Weights of a small mixture-of-experts language model, trained from scratch on English Wikipedia.
Size: 10 layers, width 128, vocabulary 10326, 11.2M parameters.
Experts: 64 experts in each of 9 layers, a softmax router.
Training: a variant of Adam for the experts, 802M tokens, 6115 steps.
Below are experts of layer 3 (counted from 0) of a mixture-of-experts language model. Rows are named router (the router's row for the expert), gate (a neuron's input weights, with its number), up (a neuron's input weights, with its number), down (a neuron's output weights, with its number) and show model dimensions 0-127. Each number is 500 + 40 x the weight over its row's rms, rounded and kept within 0 to 999. Numbers have three digits each.
After each expert's rows: a language model's description of what the expert responds to. This comes from a sample of Wikipedia text that the model never trained on.

# expert 34
router:450519499397539489515492514478464473443568507440504548520454465472583530497529503541494491540499436603513529525433440518556509503482584525454489399454545476446498451476485560485509428476450487539518527539510445515470475574474469420470537460520473520539479551488539499503548499478500484558444487571453529529498480411494549479516497531510511564485500545486447503569518477490531525534535
gate2:478430486431428529418498456465517472485493489478522546462499483515513521515547512532492527563464577503504498486539512528528507515534548466464490503460475467516494515460518540491569482461534505560532521383510506556514471443519602468376463526488468503511492447519461509372439506493470523511424527547509538512477546519428548494511508490514465541464473559481499546494517495549399482459492
up2:496516504517555513488501512495530560461515476469427494435532438497460506497463560508556539482529466534486484501496588560515498518464513491469461511556423480533452464492489446479526530446498508540449483515502537506413499501449517453499458493538611463487550467532479489552508502477560511455499463452476548454419530439560521486531511530454534415534482463553576549538477446463477420443591
down2:475447481452468525499521430456589498517564504521518558487436560515538512462534435486475498513501547505509526531549503489465482431554572536511497450488536538471480539450510505504509431490529515519537539441465482549546500421478564486485496471442410544521490448473466552457521457439523424504399602537565491506529446535506527464497478523516532553512513512478566463521566487522484536498436
gate3:478579455435498451512483530570473474590514519501492475491454497462505541500491520513492479565451505529488479492486433539466523481505483494605492524492487522503495535466488555450441508479591494446494518540483553402451547520503452501550456496508504576482484604403440473548482497522477525553459492465538495508505517521507454465489496504439459492442404581570553486484511532521554465467528
up3:496568484499493523461480454547514532500467470534508460580535511526480505540487501496513560574536472444447469515593465554438561510561521483503565462552451420513521533471496513508476486543503522439485520451483399555484501585477517510528479504540586513530473542480439465512542430544496526498471465483503536536561523494570486579488462454501458427525483520521497473420549476497424442522504
down3:507463528532450494533506449424543557481381495469518569507521477557520450555543500469544480479464481467541559482528540450517485472485495540455517433453474443424537474536573510588505521514460531485487503443494479594489489524523541491507564525461499517455480471596507486528508496439512478488560468517506555510533476441458569539502525496555501512526545388445473521452450522542471492494490
It responds to: Surname endings. Final pieces of surnames and place names, such as -ley, -son, -ford, -ville, -ski, in sports tables, cast lists and prose.

# expert 9
router:506489442505545493586504495476507459495600451495388536525526467468607489538571512560448513530478415544473509528466529502473506485456531548468493510499501514466511451501480478561483457402498515497521493507552441534508502512442506461531508455506496507541507485481520593504493536480506488482500455534502488455611488411480480472455584574518560532551484505430497513515501532422521475481500
gate2:496456530479523502459481549497551522513444445485521482572520523458545525546593452530516494454464458580472494556475476521571536485510556562494537524487478478511470481392521453542521529512464522508487561433538545572478568520510436515504525523438485527486508546516498462449499523490467480585538498522454551546561463531525550498489499540418455415504532515532588539502497563524492566493465
up2:595447499485489581514510482562499478512469462519574507505469510421474502517537497533482560442475508528499533483481487539492454503558447444474503510520513550468458445542515581521436459515511469408451558474539613448458505479450552556502504553431443533470460573462502530511464522557462502522487497463613557473513498497543484521563462498533501522494496502533545513499556506470524502552547
down2:490509533483499484515554455540568457530494509484500488516544485478600470501460441543438516504432490431452511565536482467428483514473546482474474524468504540460519462526425513558492483471604481495470470497492482598503415499484505446472496498467546525503474448538516560454520472504510525524543440504528543446466582477565518458522540527510491594474481543540567482400523473534458508514565
gate3:509565463489443447509461488550471450540547422513466462468454469476491485533513521482453517483555506483516487485510515444484482514519484462518476553508428420517538534515539478487533520440440564520437509521516518467548482577498535537477478434477534494469478467508522426565467561467481428578480468422535538602552488488452541527467497584454513487562506496591493459571504507545477469522451
up3:529442526453545515485553452498547483533467561498539478494496618507459531460436478509541511490514482534501520527531504491515500506487476575474536512476510532520495587491497525496499532544570468418586478483432549525440568430484487478527458583587473483494531496498404543454503457549506552477509520539465490429483467505539519543519483444424471470401538501461475523500473503503516539427518
down3:528435454516492537541581573470531518490562478578468501502454486529524577475474576473516485454505491484525428485538442488539476526489551518479492495554498516498496559485521519443434490571504462529496490504528429468487502527438536502457542516462413553471500466448509567433497513511565555512450556547497505494526502503479473441519475457560490457468513474481428497482529497631440426539497
It responds to: Word-initial fragments. Short word-initial pieces beginning lowercase words, especially re, st, s, h, ex, as in reused, rejoined, reed organ.

# expert 48
router:399522446444506461487482563422488536472555516457497526463407485515563488480543532473534493576496454528516545537487503567497438488483573551459493491468542479452541434525528562489460495496491488552562534560495462452527497568442487483461463471503455547542539528525490579521567558509486441534461501543494494476564439425486529492489544592488481498445476473482517514534535461465522499527466
gate3:470457558496537478504503454453452538485506524479483473508460554534524480486541531460533542503501526518531566574432470503415515440520390553514533515477494467486438521516576505450509443469561547621567485561460518500419484437440481437514514477537516450461533514461448478474508565502554493573457473481528485464552470512471525523496560477513489518479540476517480457518452487477566478476444
up3:481525497445527538505560515427508465498553440444494544475437498465455487499534460458540560468526520513537538614492450619479528443462494409479517496552511523553477447496443528485444550474498454475561453491470441532436461489517506444418487518526496508486508417500452484558529541530491504529523513432474548437501550446532541475566490559491464482455483487521491541489458487511479474540515
down3:458500568521512529462456502519496486535434517542502452577559459449504430425509489485466450532510452518530484531516530491559478599517503481515482424497518466471494465473527485460611534587454517400503547468535515509545561511542423443537523549497537454520530539511510535507478512506474486505461479536559458524519459486491515526538501422575461460507572444432461439533461477495526516474493
gate4:560459543507484492529461463505552491543507416521513565357531555490485535508449435506482481471527490553500472508516440511470411579508516471545564531530450462522455468523467481503490538465524444521489431489497553438497508468492532476441462459542533499466437499442528570494501457544418470422511487549507559479478514520527452465448550577486476461473472435503464504525484520472528497454486
up4:467496522585499554453438499434378469489507518468470486542495504488556515489484506538546492545450477465440511534511529450451600513459577538443458492504590482434493478492456467545461477470444481522474505460455503542546490450528530535419508530456523509497458488500505512512454524498562476558564481458427459515490577515460499524495557462443602508523503573489471546514511506522517525484529
down4:530505454486473472516555480477581512535471503532436470624471462494455462470519495510472445510432494534512515472439479479529511465534440541499450463468522463426500538474542503456395474579461527517486531492463485532520488543468517462531540501503488528516485498573537493530511532450448489559481530463455446556520467525545488525481491395527614540569479493463486577495537483562462534547510
It responds to: Noun and adjective suffixes. Word-ending suffixes forming nouns and adjectives in expository prose, such as merg-er, lin-ear, ref-usal, plum-age, Sim-ilar.

# expert 33
router:457487470509566426549515549417520388485559477457451530526455499496561476486492457449502461468516435562526516522464492480543474560520490491441500490418484527461482470531480511530512524454481516568532441496540412456525457480514491472448484482536510490511533550433530592570503512542473496501507528496475504436535500455514496487456618550513560507548466567480445486567530484481490495457488
gate4:398521434381515471531503480529469548517485450495497472540542458485513475513554589520551474529522525497513519512433472441504467505542561511427533469472495482505560566502541540558483443570481489484447487543453546483506563435551473541419503483468447525501501503521490514477511474509502489523561506523467572545526516508519533467468530456598525462514468519531512464515449471489506567607541
up4:518501518504520486555453497452493569519481543560553477488569460515543474472543511536520524503535463488537498509452585437492522599563544457547442485443533505480488552577472445528531503477507474472549469526585546486552479486533514582452440528442521479530539558471453527557507472527507568452555532430569491456499518560503508523464568541485441545488516508526560512512492528505425461530485
down4:547516497463468525505495559499513584510455540476530493540533476440463462507566490451496450484455518550435491511516499519512453521505575493432506577499459547521508486567520500472541523495494533506452567470408458504525526437495491466555435457480462529581488505501561462532501540527415493503565438546436487461496488508539537526512452503490568510440502515470522580506480523399465458404476
gate5:518538560525486450504545537515528553552434498500450452554458483470464526511505426458510435532542551520505474515528584432542553546564539507500501481482476537502503578497527487518469521495554538404469490537449470472629462477503511534517436502524490468458518519452544501571449555517427481503454534461487499477416480515571490466456491500497519513547456459468496478429446433461519479486478
up5:477465457479507529479513468469504459489492552504450521452510587540555574536457444511474544493503490470488508447529441490416481453441595546516542531487484489469460419454517514523564508423507581516538507435433563511435545506519464524537506511596500483444572476532459494465527488524477569515516478478532482461500508485446480485428507447443516517464463513546526583508546572508501486468481
down5:473521582537513472467530557495524521492661515457521508513509470491510497499463513474398519491437438451462461458438439538500521470509485481481469475515467530480469508514482514458495487507434539453509503513478504544494481486407411542524526529471452554554486450532508502592500508502530528565433489507513408493579482539473499512498496486490510503459572474487523501538445551516566567558465
It responds to: Syllables after prefixes. Syllable pieces after hyphens or prefixes, like ar in re-arrest and non-army, plus capitalized name starts like El, Re, In.

# expert 43
router:501437539499537439506533507481501422475592537508457551486488484476541490558524494519538503511508472531495510592471524516522420551489527489475477457445525518503471524510463509501520537433522568585485571464536427500448460513487472432445498448534480486560502541473511559502498498527450491467456468537482548447527468388539504448520580535492539490519443487446445491555544433471536477473578
gate3:525443470516417508492516480520432535411529549528510524438448520480478529547490496453469533544440492525471484471481542502504583498527537428514486491513570496547412560537475512484520468508483488564518525585519528508465486477456419443503487542491506476483553401484526513532491483498531538460425540522514543442540493438501527496539464525446457625503544521505546523500520520442426513481555
up3:480572497494511502560504530478528474460478508507449574447506504520486499456542429468528476465521543425574484482514438552517473543539514491466411507522481503475417498494466506462501582459403500517519423383531492490489487473496576523578481452475484461438453561529455490485522507524463498479502504557578490533499490510503481458485505454572505476484499455538445487490437482522490418450426
down3:521523462473509493495537525485550515421503514552484498475589538547448568520480438470538460520504524524491467511485471486553462543491485426555531455471549430517486562519524519497533511497555528535455537593529593478456581499545534529502438437556548450475508460436450512453507533459453486563481506471469594468476513545448557491444487484456437492502494489531483505452441554464446521500465
gate4:514479507521541461532480540424530446457558536386507541498434527488502501452533546492487460532478472540486596491488465443458460538555523523501522484540541521472579489486508520437504528521504538504503499580479488435487434497457459518480474475550489508509485497527485526529476503504556391454507528540494545536552470451460582463484519517440617472538474544481489459548479503529493600557515
up4:566467583542500525542488443550499503526444556570541490451600556539466486576514501555529522497512525476449451495549523441518561477560500468545497544536453460571504544502483534507504530491562542490537509445486479513499532504556490481520483551521564431456429492495417424464501450568501547477533506436549486508466559562459505528525469425484465507538511468565478508499549479535490487524519
down4:491518484531554568493480506462554494463497445562550467523460544483516517463499387526453518561534465499492470450475531559535543515444455487535547427506502490469538529421436513553475519539430474473582532516547461549491573488494477529481519483543514531511552485485493527536534422424505445545431475502513438479481512523600470533470463506563503546542564507533469428506473507442484465481520
It responds to: Subject pronouns and so. Subject pronouns he, she, it, I, they starting a clause after a period or comma, and the conjunction so meaning therefore.

# expert 15
router:527518457495529477556429536494473468478600430470436576494507444471493500471578502495505463545477431548581501540463489580469435479472588549485461498495508511472532453526441506511512475505461482569503531492572484526497500521416388506478529400537521499536566517513533548540529558473535454457507513517450498480521482444525502471523542559565488524531516503450484481535468485487513460515525
gate1:468553553506523489423563484559509466506425503582486547569524525454497462511498527518497426504488498414538529507523454546435404498522621503522529526558432530504469490493482488527507549482526555462588547524494510453492496453565496559499479513518523486459514521462532549513510468510493460525464510548479533468483516583458583488465471519506513478515539519493552474415528552508429534528445
up1:492481487554461475469464525445545567495522449507526502498459489548490562497453481543476575530481507609475476523533448536498528526460495413487493517472502473566544506483576468458471547485548566472483526458500504492464526455474482446458479565497498479464371477478462456406470509445478544545503490487591495532463552477558456454479453471487532497509437503542524571482525526475535441451540
down1:540492442554508487505535485467521495470652471527549544481532513468557533561514513470504459482478513492461565439474473454526468500491515534493493490498475502492481517456498479512539405520548463532544502475442500396512462531497475547463496539530531492501463503476448492484536560468502496480493580514479580494513427542460478401528523444515485522573567516425549531434546508509445528499417
gate2:554462479499493517488455508542522509480514493551497507491500500453520616479527565470567491484426514521498453461456458458464473532494469480462476551488490562538426474545516569460448532556447451440462429394433550489494497430440510524551479580528456518506512465522408474532496535528508435458530494485505583545484573470516486522516558508497439510490486504490487546545524504489518558445498
up2:518503419488501487490493469507523545485496498541377496506475504471466442542372485468511506491484483544462492525452493557509509474529458426473428531543528396534521551506511460528487569492413569517551484546523469521484523484485475508504539449567518472485512428498447504481553531494476508503458486490506449478627520433540497534462476558468497515448442526594493473497500514494524448498488
down2:516568558475429485438551579508455554441495465502528422550490435569529538480495511526534468480557531517535532537570527496567530511466516565490487477489514500549488515451480401513544562472505507484483519512507536459422465380468552488515499490457479457504503442499518529436536536459445562533445486497470524461502470579434498553525509459530461544566463494490503484529493511516450544505532
It responds to: Infobox field labels. Field names in infoboxes and tables, usually before a colon or pipe, such as Position, Died, Phylum, Location, Votes.

# expert 0
router:440476434475523508464508536507511453445566550423477537534466438451512474437519490525563499528501436576517457474534529455490466503467563495517480444503472505452540478516481516578489483421461522547497526518552445430488476550467518486429491436517499494519521530451552622548474495450509489502466470554523452486524522406492518461515596507525536558521504538436454488511537493532502496489565
gate2:488516546530565490480522512519516512423520473553524444483563547451552485428513414494548543432509526470526449454536534441503449511490442523462574489444456460555511520585552443460447459478510461536475519525458504520462488495462478447461564449497486484491491548525473546567540452514564524549511494452531486475561427452493470531496527538476584529511447458512495576528528541468494536441505
up2:501575504530505512478489511500483552522445484509576471479533478552438481522527438528496487548482516519456565514528514478503547512508653503490531509458440520543525515485555503548474472491472461495542532509451507459519523468582585455514451538497504512517527482483432449514528533480462533543511550456538460449462545641480545522532522485521397458473545535548494441448481511535500461533486
down2:497476537450507547435548454500530512418420521511513518510563572502503478506421559510543449391579513522546531450489534560437449565525518478551553504487491484408540478508453411457504463523485493532507524501468483545447522507478479467474537530466538479463499491554517534522457445529548437501519514492521450539499415509475543508510491465483491523491560533494472505518415492519599533530475
gate3:459528414519503491526519587491479497520502512480498547506450525489488450476412452486577511516404514497539527531502431502466462460493515479551545540543457487526574498593580539524500519445522450468495577476553445452460494432469504456505506492521555479485482524507547501490460499495532569473492492467455463447480463448471525497435535547521454503504557408505449441527540507460471423502564
up3:534490561591492518519499471502599504482464432481549411544516437478571534509514506459463502465576496511440488453503517474546523569512472476477539466457522533491479545497441502419510550528474521525603499491480553509490468585486482598535457511438529520462496539514487433483468540455531498561602508527511453515530543493459487521499453554503505449504522570519543532518533504524505476560495
down3:499445463467529493483469448409454440432540584458366493503519505510581482509563502530550544504531479505525463460498503547525477534494552490479496471450477466489537442484565500505479538506547507506490537521475543488528522443550520433481521516580573528474502506478481431430492488511473477512523409588532509505455576497509467467561518506499579547458505534476527504507468541457544430508503
It responds to: Name-initial word pieces. Early pieces inside proper names and foreign words, often non-Latin scripts or URLs, such as Che-st-nut, h-tt-ps, Japanese kana.